python train.py --num_hidden_layers=13 --hidden_size=192 --n_experts=32 --experts_per_token=1 --d_expert=96 --d_shared_expert=256 --hidden_act="squared_relu" --moe_layers=[1, 2, 3, 4, 5, 6, 7, 8, 9, 10, 11, 12] --router_score="softmax" --normalize_top_k=false --routed_scale=5.66 --balance_loss=0.000208 --balance_bias=true --router_z_loss=0.001 --init_std_router=0.00733 --lr_router=0.000334 --vocab_size=9533 --norm="rmsnorm" --norm_eps=1e-06 --tie_word_embeddings=false --optimizer="soap_variant" --learning_rate=0.00447 --beta1=0.95 --beta2=0.95 --batch_tokens=[32768, 65536, 131072, 262144] --max_seq_len=1024 --train_tokens=271700000 --max_steps=7536 --dataset="wikipedia_en"
Below are experts of layer 4 (counted from 0) of a mixture-of-experts language model. Rows are named router (the router's row for the expert), up (a neuron's input weights, with its number) and show model dimensions 0-191. Each number is 50 + 15 x the weight over its row's rms, rounded and kept within 0 to 99.
After each expert's rows: "comes after" lists some tokens at least twice as common just before its tokens as in all text; "mostly gets" lists some tokens that are sent to it at least half of the time. This comes from a sample of Wikipedia text that the model never trained on. Tokens count by the router's weight.

# expert 4
router:79 55 42 36 27 41 56 47 49 48 59 38 63 80 60 41 50 13 59 68 40 33 46 62 35 69 70 75 60 71 58 57 22 61 44 70 47 31 61 76 12 53 49 46 52 40 77 44 64 30 32 45 59 17 65 40 42 60 26 38 57 51 13 15 28 36 66 45 36 73 44 56 52 75 39 55 53 70 57 49 39 53 53 55 56 68 78 37 68 61 38 41 34 61 28 61 53 47 63 35 63 45 46 51 65 52 65 59 34 42 62 81 60 66 62 56 23 31 43 63 56 57 44 71 79 59 41 43 49 39 82 54 73 60 46 67 23 67 53 66 46 36 54 45 17 31 35 45 41 51 47 29 63 43 40 40 44 55 50 77 55 55 40 29 60 38 62 47 50 42 34 70 66 26 49 44 60 32 47 54 59 54 40 49 45 29 35 23 43 71 47 34
up8:42 78 71 45 35 33 54 36 60 57 05 59 64 24 76 28 51 40 48 52 49 34 47 46 66 39 50 59 36 66 50 45 59 50 54 68 36 43 35 60 45 68 60 63 31 68 46 17 72 46 36 53 47 56 33 77 34 20 49 79 77 79 52 56 68 68 53 61 24 44 49 43 37 54 46 46 63 47 28 58 44 54 43 32 35 57 50 13 42 55 61 65 23 48 38 67 34 13 46 50 85 44 43 61 61 36 58 75 44 59 52 52 54 53 56 68 22 60 43 32 55 44 42 45 64 42 58 45 48 41 62 54 78 34 54 80 24 65 48 43 58 38 49 50 52 39 65 43 30 44 64 80 54 49 62 51 35 46 35 14 50 31 52 41 69 52 49 44 61 52 32 54 51 66 18 41 46 19 75 60 68 63 18 52 50 36 24 66 56 42 50 42
comes after: " |", ")", "|---|---|---|---|---|", ";", "|---|---|---|---|---|---|", "|---|---|---|---|"
mostly gets: " Russian", " INC", " Pakistan", " our", " DC", " women"

# expert 6
router:49 37 47 56 56 28 57 48 65 48 47 36 56 57 35 45 64 44 64 60 36 48 46 62 53 57 58 68 91 52 47 57 57 41 20 54 42 42 58 89 43 49 56 52 42 19 69 40 27 38 36 44 50 32 83 36 34 67 63 34 52 52 51 56 43 33 52 55 74 65 37 61 78 56 43 45 70 72 58 21 28 65 69 66 43 57 50 40 48 53 41 45 32 54 36 58 60 54 48 37 88 31 27 73 58 37 61 38 38 59 42 61 49 68 48 79 45 30 39 66 49 12 69 52 83 43 54 35 40 29 62 66 52 63 24 52 46 53 40 50 44 40 78 44 26 36 45 55 48 58 67 64 60 38 44 49 45 72 76 72 50 73 33 35 89 49 57 34 48 24 51 63 53 42 53 26 51 16 50 47 83 52 46 30 35 44 39 58 31 48 38 25
up8:47 31 25 40 35 46 57 65 60 82 38 47 68 67 41 51 54 71 99 38 57 35 43 34 32 60 56 42 37 32 34 64 56 50 59 34 93 84 35 44 56 82 39 51 20 52 56 34 44 27 81 38 31 52 32 45 59 50 49 29 53 51 59 74 32 53 48 43 85 31 41 36 64 50 54 61 50 58 71 31 63 41 52 42 51 70 33 74 63 51 37 71 24 55 58 58 60 36 54 63 44 42 22 71 65 61 73 37 46 58 53 34 48 62 72 40 39 60 40 62 26 48 45 52 19 57 46 60 74 60 54 63 59 50 30 55 84 53 53 65 40 28 43 46 43 73 30 58 47 72 58 42 51 55 68 73 59 46 65 71 51 64 55 62 33 50 57 57 67 46 43 47 49 69 30 71 45 60 60 44 20 33 45 48 63 78 61 51 50 49 28 43
comes after: " in", " to", " the", " In", " of", " for"
mostly gets: " form", " now", " addition", " example", " case", "present"

# expert 27
router:60 55 49 43 26 23 67 31 53 64 42 40 72 68 54 35 50 27 63 77 37 32 09 89 45 58 71 50 49 51 48 29 58 55 51 60 62 23 42 65 33 42 42 31 65 45 60 41 54 36 42 41 58 39 66 30 39 90 55 39 66 52 47 39 45 40 63 40 59 61 45 52 63 65 37 65 59 58 71 36 25 55 48 50 73 65 74 38 66 55 36 38 41 63 30 68 37 54 51 25 84 24 33 66 75 48 62 49 48 36 53 56 50 63 71 66 32 29 36 63 24 39 52 55 62 78 52 37 45 37 70 60 47 50 56 69 47 64 31 64 51 49 65 42 33 41 36 46 19 85 52 53 59 35 49 60 45 74 63 78 32 62 55 42 67 51 90 44 68 31 55 58 39 43 53 45 72 38 66 48 57 55 43 34 39 33 31 49 23 55 33 34
up5:61 37 34 66 36 31 56 64 61 44 49 43 31 39 51 46 19 56 28 35 62 42 30 57 36 24 50 83 50 45 37 49 32 20 68 33 35 64 56 68 66 45 23 54 81 45 46 39 25 45 31 64 45 41 53 76 52 41 51 56 38 69 68 48 48 44 34 60 36 57 47 41 50 55 29 55 50 65 75 53 39 54 55 25 48 42 56 19 13 54 33 43 54 47 43 39 44 58 59 29 41 35 77 46 54 37 59 51 55 58 55 36 27 56 62 67 90 45 43 42 31 53 70 39 46 54 55 50 60 47 57 36 58 65 37 33 70 44 51 47 87 51 55 37 33 41 26 46 55 46 28 34 69 73 22 65 53 38 48 07 64 47 34 37 53 84 35 47 49 62 46 56 54 70 48 36 56 41 68 52 72 38 58 41 35 60 67 00 39 73 61 45
comes after: "–", ".", " |", " (", ",", " 6"
mostly gets: "0", "2", "8", "1", "9", "7"

# expert 3
router:47 47 37 35 20 52 62 38 56 56 45 39 56 49 54 60 66 41 70 46 35 33 45 39 57 62 61 49 56 94 66 25 47 49 55 53 59 57 41 56 23 24 62 65 54 35 80 40 49 71 45 31 55 62 60 35 40 69 41 65 78 55 51 04 38 56 49 43 48 63 40 49 59 52 47 58 95 48 70 34 37 63 61 69 45 56 40 48 59 67 43 55 48 54 45 85 49 39 82 29 58 38 44 71 55 27 50 52 62 43 48 73 41 56 67 67 28 41 42 56 29 58 54 64 68 72 65 51 72 50 72 68 52 55 32 57 46 48 50 56 27 61 61 52 35 34 32 61 55 39 55 67 93 41 33 44 41 46 65 63 54 66 47 27 99 38 65 45 57 54 54 64 31 56 52 62 53 26 65 47 67 87 34 38 28 46 49 57 56 43 55 29
up6:52 74 63 61 66 61 42 37 76 31 62 15 61 60 47 51 60 46 59 20 27 42 39 35 39 65 45 39 57 39 02 31 47 53 47 46 55 58 39 79 46 56 11 63 34 68 61 30 40 45 64 58 52 66 60 70 53 52 20 66 70 54 39 53 43 74 69 53 62 45 41 22 62 55 78 55 64 66 48 43 49 48 62 50 45 53 43 71 55 43 41 37 66 53 47 61 61 74 32 55 26 27 36 47 52 58 59 08 51 53 40 62 48 33 58 73 47 38 42 65 41 53 31 54 77 44 64 28 57 60 30 58 51 67 03 34 59 55 38 62 55 40 71 55 68 66 53 63 48 48 45 68 48 88 49 56 51 69 74 49 55 54 37 38 76 43 53 16 34 73 64 34 52 48 62 36 46 33 69 56 54 42 73 70 29 49 52 58 55 60 41 46
comes after: "-", "\n", "Personal", "Scientific", " Conservation", " Sub"
mostly gets: " Genus", " Coordinates", " Website", " Species", " Clade", " Phylum"

# expert 24
router:71 44 37 18 25 50 71 44 62 64 64 46 59 59 55 34 51 44 67 80 35 34 38 63 46 79 62 58 62 65 54 47 33 58 38 79 54 20 49 54 39 32 51 44 63 43 57 48 54 58 25 43 58 13 59 38 32 65 20 52 63 30 41 32 28 36 72 35 51 64 39 50 62 55 34 30 59 63 63 34 32 61 66 59 58 62 53 35 60 61 44 36 44 67 36 66 40 56 47 37 74 31 38 69 81 30 61 35 40 42 43 81 75 54 68 59 35 32 32 67 53 44 72 80 60 57 52 27 58 30 67 54 54 43 35 72 30 75 25 67 32 55 69 39 33 32 37 39 12 61 53 55 67 39 59 52 22 64 54 69 34 53 50 36 57 37 64 49 62 44 37 59 53 40 29 39 49 38 54 50 60 79 41 35 44 40 31 25 42 59 43 33
up6:53 38 63 36 64 36 68 55 56 85 31 78 70 56 48 36 36 64 67 86 49 44 66 23 32 54 40 61 52 42 77 52 46 42 48 37 60 56 54 33 24 35 51 49 52 39 31 89 62 53 31 62 44 64 53 54 57 63 54 55 76 42 55 67 60 48 28 36 44 47 44 63 39 61 91 23 38 41 29 40 47 67 32 50 47 60 31 54 36 33 38 30 45 48 42 23 70 66 11 85 51 27 42 57 30 46 22 53 41 52 44 57 69 27 20 38 58 36 54 63 61 51 60 46 74 39 57 72 71 46 66 42 44 68 67 51 43 75 48 50 29 35 66 47 57 60 39 63 48 39 64 69 36 72 33 57 62 37 43 46 44 49 57 46 61 63 73 60 47 49 30 68 33 68 54 75 62 59 57 70 45 30 87 53 42 52 46 41 74 57 48 60
comes after: " the", " of", ":", ",", "-", ";"
mostly gets: " F", " B", " P", " C", " K", " S"

# expert 28
router:78 55 34 24 35 48 59 34 69 38 57 53 67 76 53 43 51 33 45 48 18 51 34 60 41 62 61 86 69 69 59 54 29 49 36 65 59 21 49 63 42 56 42 48 73 50 66 40 41 57 33 31 70 22 67 38 34 53 32 45 67 23 55 35 35 30 76 30 66 67 51 63 59 47 37 52 54 61 59 42 51 56 80 62 59 62 60 29 58 70 32 32 33 47 26 67 35 51 63 51 57 35 30 65 64 30 70 50 25 35 56 77 56 65 72 44 23 50 36 77 43 32 58 85 58 46 74 47 59 42 52 54 60 42 21 62 30 70 57 51 48 62 70 15 46 17 38 44 46 63 63 55 67 36 66 48 41 56 52 75 49 55 41 44 53 41 70 32 59 45 63 60 54 30 26 35 51 49 45 48 66 74 50 25 47 34 34 33 41 58 46 51
up7:65 28 36 39 13 57 61 61 22 62 44 43 47 69 68 48 92 41 59 30 51 49 48 54 63 24 30 17 57 53 49 53 43 50 46 61 32 55 40 40 43 36 38 51 54 63 57 65 41 41 95 39 59 26 67 64 62 45 62 43 45 53 38 45 61 61 37 24 60 47 49 50 44 36 44 31 63 85 54 54 46 24 30 35 44 67 52 43 57 72 63 52 58 26 54 59 65 39 93 43 37 47 60 35 53 64 37 45 29 62 21 50 15 77 64 61 50 45 52 67 38 46 39 57 20 47 64 48 56 36 57 47 32 79 55 46 20 37 66 33 46 67 67 59 46 48 79 53 70 40 57 38 54 46 47 30 37 65 68 75 65 59 63 37 46 44 76 34 59 48 65 46 68 33 47 59 26 54 58 73 64 64 41 33 54 53 57 55 21 61 30 33
comes after: " the", ",", ":", " of", "|", " and"
mostly gets: " United", " Sy", " Mal", " San", " Bar", " Av"

# expert 11
router:46 64 36 23 37 44 56 44 65 40 71 38 56 70 56 31 53 28 42 53 18 48 36 70 34 56 64 69 78 56 49 53 38 60 24 68 60 51 63 60 26 48 47 47 61 45 56 37 37 61 37 44 56 40 62 43 39 88 45 55 65 42 25 33 42 46 52 36 47 72 53 56 70 55 33 73 55 76 71 43 39 61 56 68 65 81 52 28 60 73 37 50 45 42 00 78 23 41 65 45 51 49 36 62 68 41 68 46 57 17 64 57 52 64 62 54 21 42 25 56 41 43 61 56 54 44 50 34 57 16 63 68 77 57 34 75 52 43 38 73 42 38 68 33 45 39 36 47 28 68 59 48 63 27 51 62 45 52 49 62 45 67 37 43 67 33 79 44 61 41 54 51 49 47 53 51 36 27 54 56 66 61 46 34 22 37 45 33 36 81 51 50
up8:66 52 17 35 52 52 51 42 62 69 72 58 48 66 41 47 51 42 49 65 58 82 49 69 60 56 61 33 47 34 35 26 36 41 32 47 40 33 27 58 58 38 35 65 53 59 44 42 32 29 61 45 66 41 56 71 65 41 46 64 62 48 58 62 39 43 52 59 63 38 61 60 49 68 27 56 44 69 95 46 39 62 38 58 74 40 42 50 52 44 32 34 47 68 36 45 29 58 59 34 51 53 16 56 46 63 47 51 43 45 65 28 48 53 27 70 68 76 44 27 50 26 33 24 49 28 32 33 21 41 36 76 54 75 08 23 61 31 40 67 64 45 40 47 37 58 57 48 57 65 53 26 56 28 45 59 46 36 32 63 44 21 63 68 30 44 62 58 53 50 62 37 59 75 39 78 32 65 21 52 54 30 74 16 56 61 60 42 30 48 61 44
comes after: " |", " 0", " /", ";", " at", " "
mostly gets: " l", " arr", " conn", " vs", " Opponent", " @"

# expert 8
router:59 63 55 51 45 27 56 37 68 63 65 57 68 44 41 24 78 30 60 54 28 72 14 71 54 75 62 45 74 63 69 34 66 45 54 50 77 29 59 50 45 47 55 38 71 23 54 36 49 36 55 25 56 36 59 31 25 60 46 51 81 43 40 31 46 56 64 13 53 45 51 49 42 30 09 52 77 60 59 32 43 51 57 69 57 52 51 37 46 39 24 41 58 68 29 55 34 45 53 42 64 34 38 67 61 23 70 57 41 39 54 69 34 56 57 37 33 27 47 58 27 53 62 54 57 65 46 54 39 55 87 61 68 30 51 68 46 44 38 47 34 75 53 27 45 31 36 29 26 49 67 37 54 28 40 60 44 50 58 77 56 36 50 55 78 50 71 27 48 23 37 53 56 24 57 37 54 27 59 40 51 68 56 33 52 33 51 34 31 63 54 61
up6:30 54 48 72 42 67 09 46 54 46 43 49 61 44 41 41 51 32 50 48 49 75 13 49 26 61 65 61 41 31 65 67 38 47 21 41 63 24 26 74 63 62 30 48 89 65 63 56 51 30 64 40 54 33 82 26 27 37 39 40 64 33 60 70 58 41 39 65 43 72 62 46 31 53 35 33 51 41 47 58 58 21 52 50 30 87 64 43 63 32 45 65 72 73 34 57 41 61 63 48 53 56 41 61 50 56 68 60 50 43 57 73 50 77 37 26 34 66 73 47 21 70 66 58 64 54 60 53 74 56 57 41 54 48 66 44 48 48 51 71 56 63 43 31 33 44 46 80 44 51 79 65 55 64 33 54 80 52 48 53 43 28 62 62 61 68 35 33 38 36 47 41 41 42 66 26 60 40 54 38 48 63 48 46 87 38 63 38 56 63 57 33
comes after: " was", " were", " be", " 1", " been", " is"
mostly gets: " up", " hand", " down", " win", " back", " out"

# expert 9
router:42 33 48 34 29 29 71 35 54 50 54 53 61 53 63 26 64 33 65 76 31 59 40 63 58 57 65 73 62 84 59 52 52 45 40 66 44 43 51 55 40 29 60 30 65 60 42 17 31 58 50 44 65 26 45 42 28 71 38 25 61 52 42 44 23 55 67 45 54 47 61 61 57 71 46 35 41 62 77 35 25 49 61 38 56 47 59 41 88 61 39 53 51 67 31 64 48 49 44 53 52 37 40 67 80 39 41 43 34 53 62 64 44 65 51 46 39 27 37 67 17 60 80 65 68 77 58 48 57 27 79 36 50 62 39 59 41 61 45 69 48 61 63 35 36 35 43 56 40 61 79 74 58 40 45 69 34 68 83 70 06 52 62 45 59 29 70 35 56 42 55 65 56 21 49 30 55 50 48 32 76 56 41 40 46 35 34 44 48 75 50 39
up8:57 52 17 36 19 41 35 27 81 58 56 39 48 80 28 50 76 27 26 62 26 69 45 77 29 48 49 78 25 51 32 63 43 70 65 56 52 57 52 84 56 54 70 27 42 49 42 48 42 45 23 58 31 38 36 70 52 23 48 59 48 61 66 58 49 49 52 24 41 46 75 54 59 54 49 78 43 49 52 68 76 48 40 63 50 54 32 30 32 64 54 85 65 64 46 59 40 56 60 50 54 63 37 73 40 56 47 66 17 43 21 32 53 48 50 27 45 36 38 58 47 60 62 51 46 40 84 55 46 47 59 44 87 47 67 25 36 40 64 65 60 59 46 30 47 33 56 77 61 78 60 45 45 61 58 49 50 75 35 39 47 41 35 35 37 54 58 32 46 78 63 30 39 50 36 68 49 66 49 72 49 66 43 35 52 50 67 59 56 32 41 48
comes after: " a", " the", " It", " population", " No", " The"
mostly gets: "%", " population", " number", "%)", " list", " age"

# expert 12
router:58 50 52 05 42 39 68 29 69 42 59 61 70 39 54 41 71 42 50 42 47 48 36 63 67 63 67 50 51 56 54 50 55 55 42 60 66 29 55 92 46 51 46 32 56 42 49 59 29 81 33 36 69 24 71 33 48 65 46 37 59 13 56 48 26 46 79 41 43 74 33 70 57 62 39 41 54 80 76 40 37 57 60 63 66 48 55 45 58 66 44 50 49 64 29 76 18 41 62 40 45 46 42 49 46 54 79 33 58 31 63 42 44 62 69 48 42 42 55 74 39 40 60 83 56 66 47 38 66 47 52 77 60 44 48 68 26 38 65 58 55 46 70 25 21 30 38 56 45 71 46 62 53 39 51 62 29 74 62 54 31 68 43 35 66 58 59 45 49 21 52 63 43 37 11 26 71 47 45 37 80 51 43 43 45 25 36 43 40 48 44 37
up6:36 47 56 53 23 62 77 33 54 66 35 64 45 46 35 44 76 65 36 25 44 41 32 31 45 41 41 82 43 52 79 54 54 74 44 57 64 25 31 48 36 45 82 67 07 88 71 26 47 68 37 61 58 54 42 57 52 49 46 29 43 54 54 47 71 43 80 40 38 53 41 49 47 50 51 54 39 45 38 50 49 34 53 64 40 46 45 50 33 54 32 56 38 56 45 53 57 47 81 69 65 49 43 31 64 74 59 52 65 67 68 45 78 68 35 55 46 61 61 45 45 40 36 57 42 79 59 45 58 45 43 56 51 47 53 75 45 74 82 31 76 71 43 59 29 28 54 63 54 77 44 55 46 50 77 45 23 62 41 23 46 60 34 24 66 35 58 63 53 26 39 45 43 43 32 73 65 65 62 42 65 41 71 47 61 45 55 71 35 11 58 31
comes after: " S", " P", " M", " V", " D", " L"
mostly gets: " Cass", "intend", "egas", "anny", "leep", "FL"

# expert 21
router:46 62 50 22 18 59 70 37 55 42 41 42 59 51 61 33 40 38 64 62 27 58 38 59 46 79 58 61 67 63 52 27 50 48 56 62 73 32 42 48 25 23 45 56 63 39 55 42 40 61 30 24 87 34 39 34 35 66 35 45 79 40 40 40 21 42 62 27 43 83 42 55 74 49 42 51 55 58 54 31 28 57 57 82 44 50 71 27 49 78 48 39 51 52 29 59 47 66 74 27 55 53 40 54 51 50 50 43 50 35 62 61 64 63 58 50 30 31 39 81 49 48 50 66 64 61 49 46 81 20 65 54 66 41 48 39 37 89 52 75 26 59 55 43 42 43 28 32 42 62 59 47 83 37 36 43 28 48 58 60 34 53 45 30 65 30 66 35 63 55 46 51 61 25 46 52 52 43 69 59 72 71 41 39 39 42 25 35 30 68 51 31
up8:33 52 50 45 36 48 44 67 37 52 44 62 43 47 41 48 23 49 72 50 41 38 47 27 33 44 66 41 52 99 45 22 53 24 64 60 59 34 35 47 61 52 56 53 79 77 66 58 67 49 66 53 28 57 52 35 25 30 67 76 88 28 66 50 68 68 35 03 33 62 56 40 64 77 69 33 60 53 56 42 51 68 55 45 45 54 57 62 63 60 68 61 68 46 31 41 52 40 59 66 31 63 59 65 55 50 48 51 62 35 33 57 58 38 48 40 39 50 66 59 49 59 65 73 54 65 49 62 55 23 74 35 46 82 69 40 29 45 58 34 49 61 45 69 57 33 14 78 55 51 68 74 63 56 40 86 49 25 43 33 31 56 40 49 75 48 31 37 43 53 47 50 58 57 40 69 50 55 44 54 51 53 65 52 34 52 32 71 39 24 45 43
comes after: " ", ")", "%", " 0", " Party", "}"
mostly gets: " ±%", "UC", " Sciences", "TA", " scient", " |"

# expert 19
router:54 35 46 35 36 51 61 34 61 50 43 29 61 73 49 26 61 40 77 57 34 37 48 69 38 57 76 60 61 57 58 55 35 59 27 65 60 45 61 60 05 43 68 57 40 50 58 29 40 48 26 36 63 33 83 47 29 53 44 48 57 59 54 22 40 51 69 38 39 70 39 57 78 47 38 42 70 52 55 37 37 57 61 40 59 65 78 33 55 62 38 49 37 54 39 56 42 47 59 49 51 47 36 68 88 35 41 41 27 35 42 67 66 70 70 56 37 31 29 57 27 41 59 52 59 47 59 38 52 19 64 43 66 51 35 56 35 59 36 57 24 58 58 31 28 47 28 53 21 71 61 56 56 37 62 53 31 63 63 50 44 58 41 27 56 38 65 46 77 37 37 67 52 57 45 20 64 45 41 43 56 71 26 47 44 24 25 44 38 94 22 23
up10:43 45 47 65 80 53 33 47 61 35 44 53 34 57 22 61 41 64 53 41 48 39 93 36 62 28 51 36 56 34 60 46 57 58 58 64 59 34 35 64 35 54 35 58 41 83 33 52 70 68 33 53 36 54 50 49 57 66 33 39 58 43 49 40 31 46 28 47 49 25 52 60 83 35 68 36 62 48 49 60 47 47 40 68 56 32 44 65 35 49 56 42 49 57 52 46 51 45 37 58 44 47 47 60 81 38 63 54 52 62 36 49 65 44 70 06 38 30 63 59 77 11 54 55 57 56 68 29 63 57 42 37 55 46 43 65 41 57 40 29 45 59 96 65 58 35 54 61 31 67 66 67 46 45 39 50 49 63 69 39 41 38 24 46 63 57 35 24 42 83 55 47 79 66 22 36 42 53 36 62 67 43 18 41 73 47 22 65 81 69 67 22
comes after: "\n", " =", "==", ".", ")", " =="
mostly gets: " t", " \"", " ex", " '", " syn", " Ex"

# expert 20
router:53 64 29 36 07 35 65 40 52 22 44 36 56 58 48 37 76 32 75 47 27 26 44 71 64 69 72 54 62 64 89 40 61 38 34 56 51 32 54 56 21 52 60 34 56 56 62 34 46 52 21 49 66 40 55 43 32 75 44 26 55 45 43 30 32 54 49 37 52 60 54 52 46 48 36 51 98 64 64 32 31 49 52 50 41 55 67 46 55 58 50 35 41 62 29 70 56 48 58 23 63 24 32 65 79 46 54 53 43 31 52 66 49 71 71 44 45 31 33 66 38 39 56 54 64 85 49 49 54 41 69 56 64 46 54 49 48 77 41 59 54 67 81 42 49 33 45 55 43 47 63 51 48 28 38 50 54 60 69 86 45 54 67 27 61 54 68 35 63 53 43 49 44 54 42 36 61 19 62 46 56 64 43 35 39 26 37 31 08 56 40 35
up9:43 32 62 50 42 31 70 56 78 49 30 28 33 53 39 50 49 33 58 41 53 25 30 70 85 41 40 29 72 65 49 53 60 24 53 26 67 30 73 79 55 52 74 74 63 47 27 32 41 29 55 73 38 47 56 51 54 46 45 38 83 36 67 50 68 31 37 55 48 34 63 48 45 51 58 49 73 59 63 55 34 21 41 43 36 53 57 53 48 55 52 59 62 61 58 67 62 46 47 56 69 59 58 44 51 43 69 54 36 49 52 25 56 34 26 52 43 24 55 87 39 50 53 50 51 74 29 57 61 42 36 45 57 43 38 46 60 39 38 48 45 52 86 63 54 76 67 45 43 44 00 17 55 52 47 41 43 27 63 74 27 41 66 36 55 23 79 51 75 50 70 46 45 61 34 71 66 33 56 49 72 60 38 71 40 39 39 32 63 61 37 58
comes after: "\n", "\"", " is", " –", " for", " with"
mostly gets: "\"", "\",", " song", " one", " two", " three"

# expert 15
router:58 42 47 30 37 41 69 27 73 56 52 72 63 42 46 59 49 43 53 61 48 67 34 50 56 47 64 37 59 40 80 28 64 38 35 55 51 28 54 75 37 42 85 40 64 36 79 40 54 61 21 34 51 57 50 52 42 47 51 35 68 43 45 33 41 36 80 28 54 94 50 56 61 41 29 41 42 66 77 45 44 61 56 56 40 55 71 35 69 82 33 52 24 69 44 67 44 33 51 48 58 45 36 59 59 48 72 34 57 42 55 58 54 51 67 58 59 29 54 51 40 49 62 82 50 78 78 34 71 39 94 62 46 57 39 56 32 43 64 65 47 48 80 32 45 50 35 29 52 69 59 39 57 17 56 56 54 62 68 59 04 55 68 46 50 73 62 52 69 49 58 66 38 51 21 54 67 56 61 46 46 47 38 33 47 33 51 27 56 43 27 38
up5:54 65 57 36 42 44 49 13 60 10 59 49 44 35 57 63 44 50 58 35 31 58 43 57 44 42 42 39 43 46 59 46 17 18 46 69 63 70 10 49 54 53 66 87 45 51 39 59 54 39 47 42 40 76 45 56 67 17 51 48 58 61 70 41 45 37 58 40 52 68 41 43 60 30 61 74 27 60 54 60 51 27 41 34 77 66 66 49 56 59 56 80 50 76 27 68 29 43 65 51 43 57 55 36 46 49 23 59 39 54 50 50 78 54 62 43 55 63 53 57 26 69 65 38 65 35 68 64 73 60 50 75 79 25 75 37 60 50 66 37 51 55 63 51 70 32 29 41 43 64 60 50 48 51 60 66 41 62 68 28 48 74 57 31 49 67 32 49 26 54 17 58 47 42 43 27 39 52 54 56 71 41 44 55 52 30 37 46 63 50 39 05
comes after: " b", " f", " B", " G", " c", " g"
mostly gets: " cam", " pict", " cart", "ropical", " Bet", " ball"